Weights of a small mixture-of-experts language model, trained from scratch on English Wikipedia.
Size: 11 layers, width 128, 26.7M parameters.
Experts: 192 experts in each of 10 layers, 32 SwiGLU neurons an expert, 6 picks a token, a softmax router, a shared expert of 64 neurons.
Training: a variant of Muon for the experts, 670M tokens, 4482 steps.
Below are experts of layer 6 (counted from 0) of a mixture-of-experts language model. Rows are named router (the router's row for the expert), down (a neuron's output weights, with its number) and show model dimensions 0-127. Each number is 128 + 32 x the weight over its row's rms, rounded and kept within 0 to 255. Numbers have three digits each.
After each expert's rows: a language model's description of what the expert responds to. This comes from a sample of Wikipedia text that the model never trained on.

# expert 50
router:102176146109069150153112085166091109122118142124105115147153172141129144092142136086150080106097148164166189057103126117129089093168132125119177061127082137075132135075106173166099120121212114148053116124104070153112109060098111158089114142108121153184148118156127167071109134160132149124155107092110078092141071121134146151170114095148094128102123162173142139139104137067148083079111
down0:048126154104135090171116188123119100156125095105118095117123144083160121149131070170082128147146174107099142141144184140098082096125161132115131183176130071142124133129127086154124119130138194147156115119113146161116151109135168141121199090046137141126144157060157164156141066177127140182146107110159159127101126120040084161142133156092116190097069144099083109143156159139173159140121
down1:161071129155135116108102179067103086101092126117131140120104123086118132160121129082165158129063157127045067077136085129142136167174126091180075122093126142102081133167178109102103097166080158110112154164156102132162174079124154158156095132169102098111130195114080099140136115147092179169141100151136116086083123171118116068115142088130146097142169162096089113119082141184092154115157
down2:070113107160158088121098099120085149117162099175113107154124112129131117125169110132143135124171122146154146104096161165152123187102151144142118139145153132157128175145186110116143135130129236124138113093079121159119187122068142151108162151129120151095078150083121150125164108149156104175117175174133125227144060155112168175097143126167090164111070149074156083167111073155128095186121
down3:151098121139107166177113166158110126104178110085077156101095105150205110139114140096121109076117130174126148168126111184150106154132117131145150133135120129190182097186115091174130118083094074160135125167163173105104117148122139130135077127148095077146150177091055120098122123140108132162166096139092090137122178153041189068150085108135127196138132102162124121125130198178098113132124
down4:101133089065088162130157064098084162074136166155127131134129123117132152120101137095140125130040154152061116168130104114108092125185101136126145132150140114070127124187181111166097124052147124120108082174152071100110155125156140161145125114077073126105141195153106150119104117126059118122068096086187161149117149137158151151137098144058135087158115156119197120142108135154099093157135
Table cell separators. Pipe characters separating wiki table cells, especially after a row's first cell, plus list hyphens, equals signs and colons in infobox lines.

# expert 57
router:081119112088092117195104112162093135096103146149154178146162168152071099156119169084094086148163064161162123121111162114105058103097153095109173135147109097125157107147095132144159103112122147145110130186124100175114077092150080140133081163108138156127164064162155134136130093165179162082098168110082162153122114095135184164091095085148103098171211109126153161120140147098092139079136
down0:119080137180147191143062165109131078176161118161093137080053084107177135102141141165126145151196120134082183120101151101180149163132144139152115125145114158111111142117126106118173142171129128146123180115113175140105194120140162164137158102128106154081150126081044141112080142106116209140152162095151094149119109125145136089209157129051138166099135108150095114151128125099096111138129
down1:132147098147116087150109188105109083135145126058157147107128120158097123062115178103061161184109161095075102129175099115126124142154190143090149118173146073067153108112128152128104161140123121091113081139173144161122108174107114123161149061079140172141153156111111152133183143150190138167102114151129139143165152119078091167172041119101113098138153125155093085149083136111165098147177
down2:146144152136062102047196097115157111128147133177167119127081126132176118110151097137104170179152147097080130170146106129148124178130089147159054175107176119130161099136151097114063141098176141072181092114117164105113129179134132115121092113130154165069127139141130138159078095150105138132107158184129156137160122100085187099156139138092181171153128038124145155114137099113124159073129
down3:122111127049111091109133116147144108094148175192136160133139171135142128127147104144110079128122145173112125155112133059135159127103074117116099111107135125110083068128045116172138144140175075160123131123137147107184151134121148073113140104180108076083145089113119141061124165102132146129099162134222101123081069067220125119134137109111139065170140116166126120164098174118103130141099
down4:117106147076162097162068104130109096146123086132132138128110137128088099158116159108156089096093081087141112141140217149102134119111145145125120047120139064123077132111088129098134079104138087129141037090126149103126103092211112139130167132181126144120091181105108129140148133181095114079173161150091168141135125171122125144163096017168155137105109168121144122112138138104123130186160
Table cell separators. Pipe separators and header divider rows inside Wikipedia tables, especially asteroid discovery lists, fight records and sports statistics.

# expert 31
router:124118158080115145092122072081141133166118118101096148104175139140105152120186154095143150094151147135133113133179185095144175151080138149105065114158082143145124146114089101171153152087101092138100167140079056166143171169130087134194165080145143106131161084124172100180124061103142155119108118120145151105109135075132178068119092091063178128064128151093141133086162144126131092162111
down0:122060090090151137149127114106129125176096120109084102086125123153148174099136120137140146147193203120082137155088119172144069099136054127124158136154138118102091159137156154196101128133097116090156124152129128190129086162179190184132124182153097164133143159159135135126100077178119108138145105149088051126191094147170096139132118123111164048100109106152143154093156130082161165115116
down1:108126081159114143146072153106136150126086143185149120129141107125175142139059179080167130121125115101142098147110116158151180112125193133057149116114171096173153096123157175098174019085128176110128149160175137109136090149144099146145133159129125129113186132112144132196177107111101158103155073131172123136136162106112179144141159072112112081145131141166185188159102145165162123099156
down2:142090133123125092137144166139117120106166116143156100156161140168081117106138087131168146116100097089192085201130100140174121108136115138152151150137098085119164113093169193105144076099108062125191097111168144150164151105182113134098120137091129098184084120185100175094108084108131171089144184157084093115115098119062129176129132158142138191099097162113131103113149190173071125102164
down3:148159173182113087139143162134133192107082150148158111116117105057156124139158107104146131156080206124126102130122059141120138095103068133121172084097108114084133134119141153131145171129141140100107112124095103068142203133170144075160112203174094122124123171109082135162127142124134138149082205135106100152166140082123078118154131135127140150199122161071106121180097142156050127133129
down4:183112128098100115174138115177105084099118089116110136186139194157164157091134077126174115114131127155129092090030103128096148127161159159149114156090135125123064076112163118094119121113129122127163056136128103102139112111077180150067069152121117152138172120137123125116064149163113179136170130124110126084185157068139101117202118118139125149141129130146124086157124051104165154171098
Full stops. Sentence-ending periods and abbreviation dots such as No., Sgt., Mt., plus decimal points in coordinates.

# expert 34
router:120130097127148149116091116114014183143080117181153174089138179126081078136149155143153163110088208152129078174164161102137074120131124127137095054109107119150141100158130100133173143114138144130082132180099160144160130150088088160133187129120103138090156149152164117128188109149086083109071115170168103191107110106126184135150119098166129113140108115160092133167156081133134107143113
down0:123131148149168124119045094080124166128119110160127184155127159114171124127115185103180095122145121152157148081147134122138131126115141152186155087148167135134076147164172161127105091136170084167152113079086147162112086110113159160175129180114141116143192148104047138038171084146117058129127125138190099172099096146166107098145076095135169115119143137111099123159120172132104096181124
down1:183071105130130158129136158097138137141180139093085109133114131127136131063149089171127188140161099116167133172126137188134100167088057137133144165097186137087135181148122154133161128151083172107132157147112093165197129146143107147137115180129176185089122135101115154134096156121102160175111139124169138146154148146120174056153193078130184136128074074136191153097128130135156069149098
down2:103109129211096140164127145122142140112080180068100064128077141145125138128144086132126152128097130135121164123072135131140170151108082151153104138114123076183147122078125139118134136101093176116144199122130154120141147116139104068106128107133179121105145062130092129169164176098175138140130134145091199108182105163119155194087118155170100137144124123042108079084118104084059108100170
down3:161173157128142144141117130133101154168138068114080148181127196102084095080103073160065137091181144144085144155095071106063135119099146116109201129150125196132113110126170113101070081136170117079128112118123153093142121077097147166105079155107097109135093118141139104192124119129129186092189141131122108148184125139126108116129175125088123097095092152142091172054156135158127093129118
down4:159117154141125191142080099190107094182109153080099138172175146114120126078136172095086128148123146111086181120114100161139108106113171089127104093140183124150135055115144167108129155155086094113151151144152182116148149150129157099104107141104141127136128132104197202201136142139182169105142165174161174136136111171125124102110117128135195127090097161151094093076194175069096138118121
Sentence and heading ends. Sentence-final periods, closing == of section headings like ==Reception==, and the line break after a title or heading.

# expert 2
router:140081168110069140126129138138186106174130151173086171174154134140122111153163171112137114126145098120112088048141143136163113097109172152084147135148124172120126129114135142086177122055132081160132120125145097065125131204081150075148151125100127070152141170075113121110056077098133156182127089139143188089096139098161128129185172078149150123167111107123125167068086120145114101127108
down0:122142152176172142170128188090118136154201141182120114115184134081139138125141136103093137152103107103128132139064132135134112091070065089075071161070135080141183180122180123122120115065155147138071106092144167144136088147113131067171110156117097130132088139097132110153058100100142114153123137161137171078162174098088138153147089106149091123079120190095138104093110153087155126109123
down1:107164163130151105149118139120087178145064118141097161211108147095143120125107121191140106133128129133111112130069160107126142134112107117113152179075157157105170144117112121152178118135138166113128104081079173153099155115093213109186049085095144090163167128121132135056157143169166116113122188129145052094142152086169104112172112123134192139080105101104139087099124141149089125134175
down2:156146166119143122164131140112147137161157141169202099164127081139111172154136092111124162137167152118123113106079095194078104122140137156135092171125127176089139127121131099152150109100107123129053111120143167106085064097128159102117098095098115208072119147130091117168111116108122139008116122131148090202117176129144139103140131145209079123103066080136123144137094138167150090135111
down3:147126102243143116130104125135133186169173173125088109109112096116139101114129130134164138143122094112141131104183144109125071110092130110147177139174082134128156100132149142120182098203137152171171148155150109117150161165161101163119147153066130113162169100138066098091133121117112106092076085179162120144127052178146162125086150133114115151097063123086127105173064156111092084095118
down4:060165088144134111080126157173126190089163178163091105122130091089067182129136080138135114139115143104137083150101099105119143139112185183137128110120120096156116136168150108115135095113103125168120114151115199103126165166172191080189131113117213199136134115106156183087149177144122090119178117156135127090060142122144165147082121169151126109127166117111166126108149110133085100087164
Month names, odd word-starts. Month names in dates and table rows (March, October), sentence-opening As/After, and odd word fragments after S like s-ax-ophone, S-ask-atchewan.

# expert 4
router:123142119109144137075168156101137114129077137094127056172126130129141167130137121101194115093169189083136064162097152131133161098149066118121157130115092100126071154168120160073086133155122125130166130108149153116111156103137196166060115113093156144108088140061089141131194073078151097124159114084135083151102132152151210152102126109141129129130114129156106177173104098135122158099203
down0:130100084138127150090119074186143161160104187127097097107064155191144117149156160127091128135145184169127176158086109117130140075109109083112140170139103087155134130099120111130112177137100100144115089087107107099143169101120111144139142094085065107060157160124107111136118142090119161175130102173134128057167088115117095112123195144078175099236170114154127112103081107153145151105121
down1:151063137071186080109098040150143094178151116121112097169131101155166101118147114128154160160159129166153151128123100117172172143159162123126129068168094136087089142070135132155142128194116168047146070132114102118102102140126093150118132125127048133086117092109130156153098122082148099127161190091100142093163152142200117110122156090155167088148142182130168120092125161152105121097141
down2:105126091107126148100112110120114166164053141153161118167214084158160181125134117128101096150085145135124134104098159138173127101140134132161135157166111088134153125163114189144109071149120050135165089117163092161203117128156110086170133125134101165178120110152102129080129160121148081119059194094148115137166138138144156111139016120177105138168150118144134139161106139151171119184112
down3:133123130085132155157146161104112095146112151112110066126159098089091117150172103112154082141136121183094093071147124127109145163059158147096191172157121154144114122098099096170164125124096190135081070135093143143189142107161113132097163148146130061091139136118116130048074134155114176112131085092179098101110174161147127096135156128106033123085053120161146151088138120101116099116128
down4:111160100222127137195161105178118103141140105160106136167123196166155162102092163132131148130109090157108079187189158182107120155120179129153128149109131102113127103147177091099188136116132118109147171162178195104137190129148137148153147113113124138179138130164140099163112184162177152087167134084144097161122112104099155122108107130157106205130122142148148120212154122107073100144152
Clause-opening function words. Words starting a new sentence or clause after a period, comma or line break, such as However, each, While, the, as well.

# expert 43
router:101153174093161143162141156156114158139095191129118127126186176144102135153127168089097125156149119172165165108080171137138086076074161079098195091137128178145176085111108141179190135106109129165114115095098123163095079095152080139150047199130155137151131104127188091119139114162159144082126173096121183167103085096127156177095109096119139125157169152143134123128144156102152116128086
down0:124158074114107066093121177089081117135158132160119137093169158095146113139159086152132119162103088088124086097131061168132098131101040150120140106125211149137099061125124111112141064137147165107120119090106127098068098136129149103069114087107131115109139102201129158148094124150094168155072110168153075126146117090152120127126100098155115121092200152111103136135130092094062176094110
down1:128180102106109117182146134166090190111106084114033106126122145097119155092143165137139143134146130111169056098121110115127132118154121164135109100175155165119066128101128211149157158165159077164062190150106100112089125098106126141130115160072187155105193157145096110073125056124090135156082138137163114120123095140096119165143143151106125114098206153175143153132135109136141125105083
down2:136105122154092111053188169082142062161120143088131139174054078108090109160105081143107164078113124168105108139163080089078149147142085060129091169143145126112098086110167127135081120167110176107171139150127139119163170105182135074082125138135139110134145116135084157130145104132129090154132157146164112092108173122132150130107111170109167134141071080104088115108102064167115200138167
down3:118170183183075149154138097130092088107153110143125100086090104115125144102097114171111106098148137150177142065130117179098136115124114114174076162113070151151125160080165182132096094086176179162097044139154153102111152121133133161142109153084168101170085157079168097131103153116129120068121090139124086091134094101091108130109064118160155155094135175128193069141146099147116121130075
down4:146142078187066123110143162066134173161148122091085101144189107139132139140124141097130129165115139163150191158097115186097085186116170168090126151106123114143097140108116144103161168186097099132113147137217119118127124157132181101095175036104163143105120161172162103138124155057096132149136082120114102131154121106100142122113081114138102155143139102060052079109118133142159125140092
Table cell pipes. Pipe separators between cells in wiki tables, especially header rows (Votes | %) and |---|---| divider lines.

# expert 18
router:134107143133092086130168182125132067169093125136105097126152071158167131086158084153123076099172075166124101118081143099138116080069147119148165132153140143162127110116127110128074129181112152101145135120111127141114109169176182081147116106084140113183139116166108169135082068134121116092126096092113185127141188085101170125173206120080149168135102112123078103179120183088079098171125
down0:136140118066150111167067127078125104135072161142145113128071090136172127128139169131150155100115136095130058096098168104075072167126119123126178173131156026079130084138108138117174130162126139097112174117123129127121117162179076145095072078133157146132098088154140117087166082098100127089101108084155106137104087131212094088103121147147136133096169152161118110151120119129054145108152
down1:113096161189177127064150110108107143136163146161159096130139093125101169088123136143110156162087191147126098110104057117085143108164158131128171109174128149096107137133127114116131141202159191112121138120128180069139170160119127130145154113133158128159108120048112114140102158125136090164171150180145119109147188154113135110086054135187106082194086057141172138097140095101106077154122
down2:172098199078097129137118133109116140117115127112189119156187182184098091120153134173142107156137147137121165149065133074105174131027133154151094134127167151059182119148116135151133168153142102102126129117059134115113111140102078167127162150101128110073157148103137156104179122147114159106126138125157175159087137108191140076158123148110106119101189104134087199120159178122083130102161
down3:095181152095126155099127128135141219085113098135123165093177169158136132164119143081121142147140150144136095173128111082083140065119149127149108164174165117107082176136118140152114153185163102144133113131115147183112144131124101148159137137131080081154143146118090107098067122085113218152118138146061145156060149122147135100134148177044073106090166113156122142093088116069093133090105
down4:127104162083146102144166186045134181114075117129135138122161126091157102171159143113102175151122120123088068195060132201118103103137098106138182141181124131173098109138141165171132124124163135127113119117168144136112147112162153094105127139118068142118174093198054149153174118104144163171124103137123121112159111165162152110088155131128133110151101065128148129123168168170156162106217
Leading digits of numbers. First digit of a number after a space, parenthesis or dollar sign in tables, dates and ISBNs, such as 978-, 800, 500,000.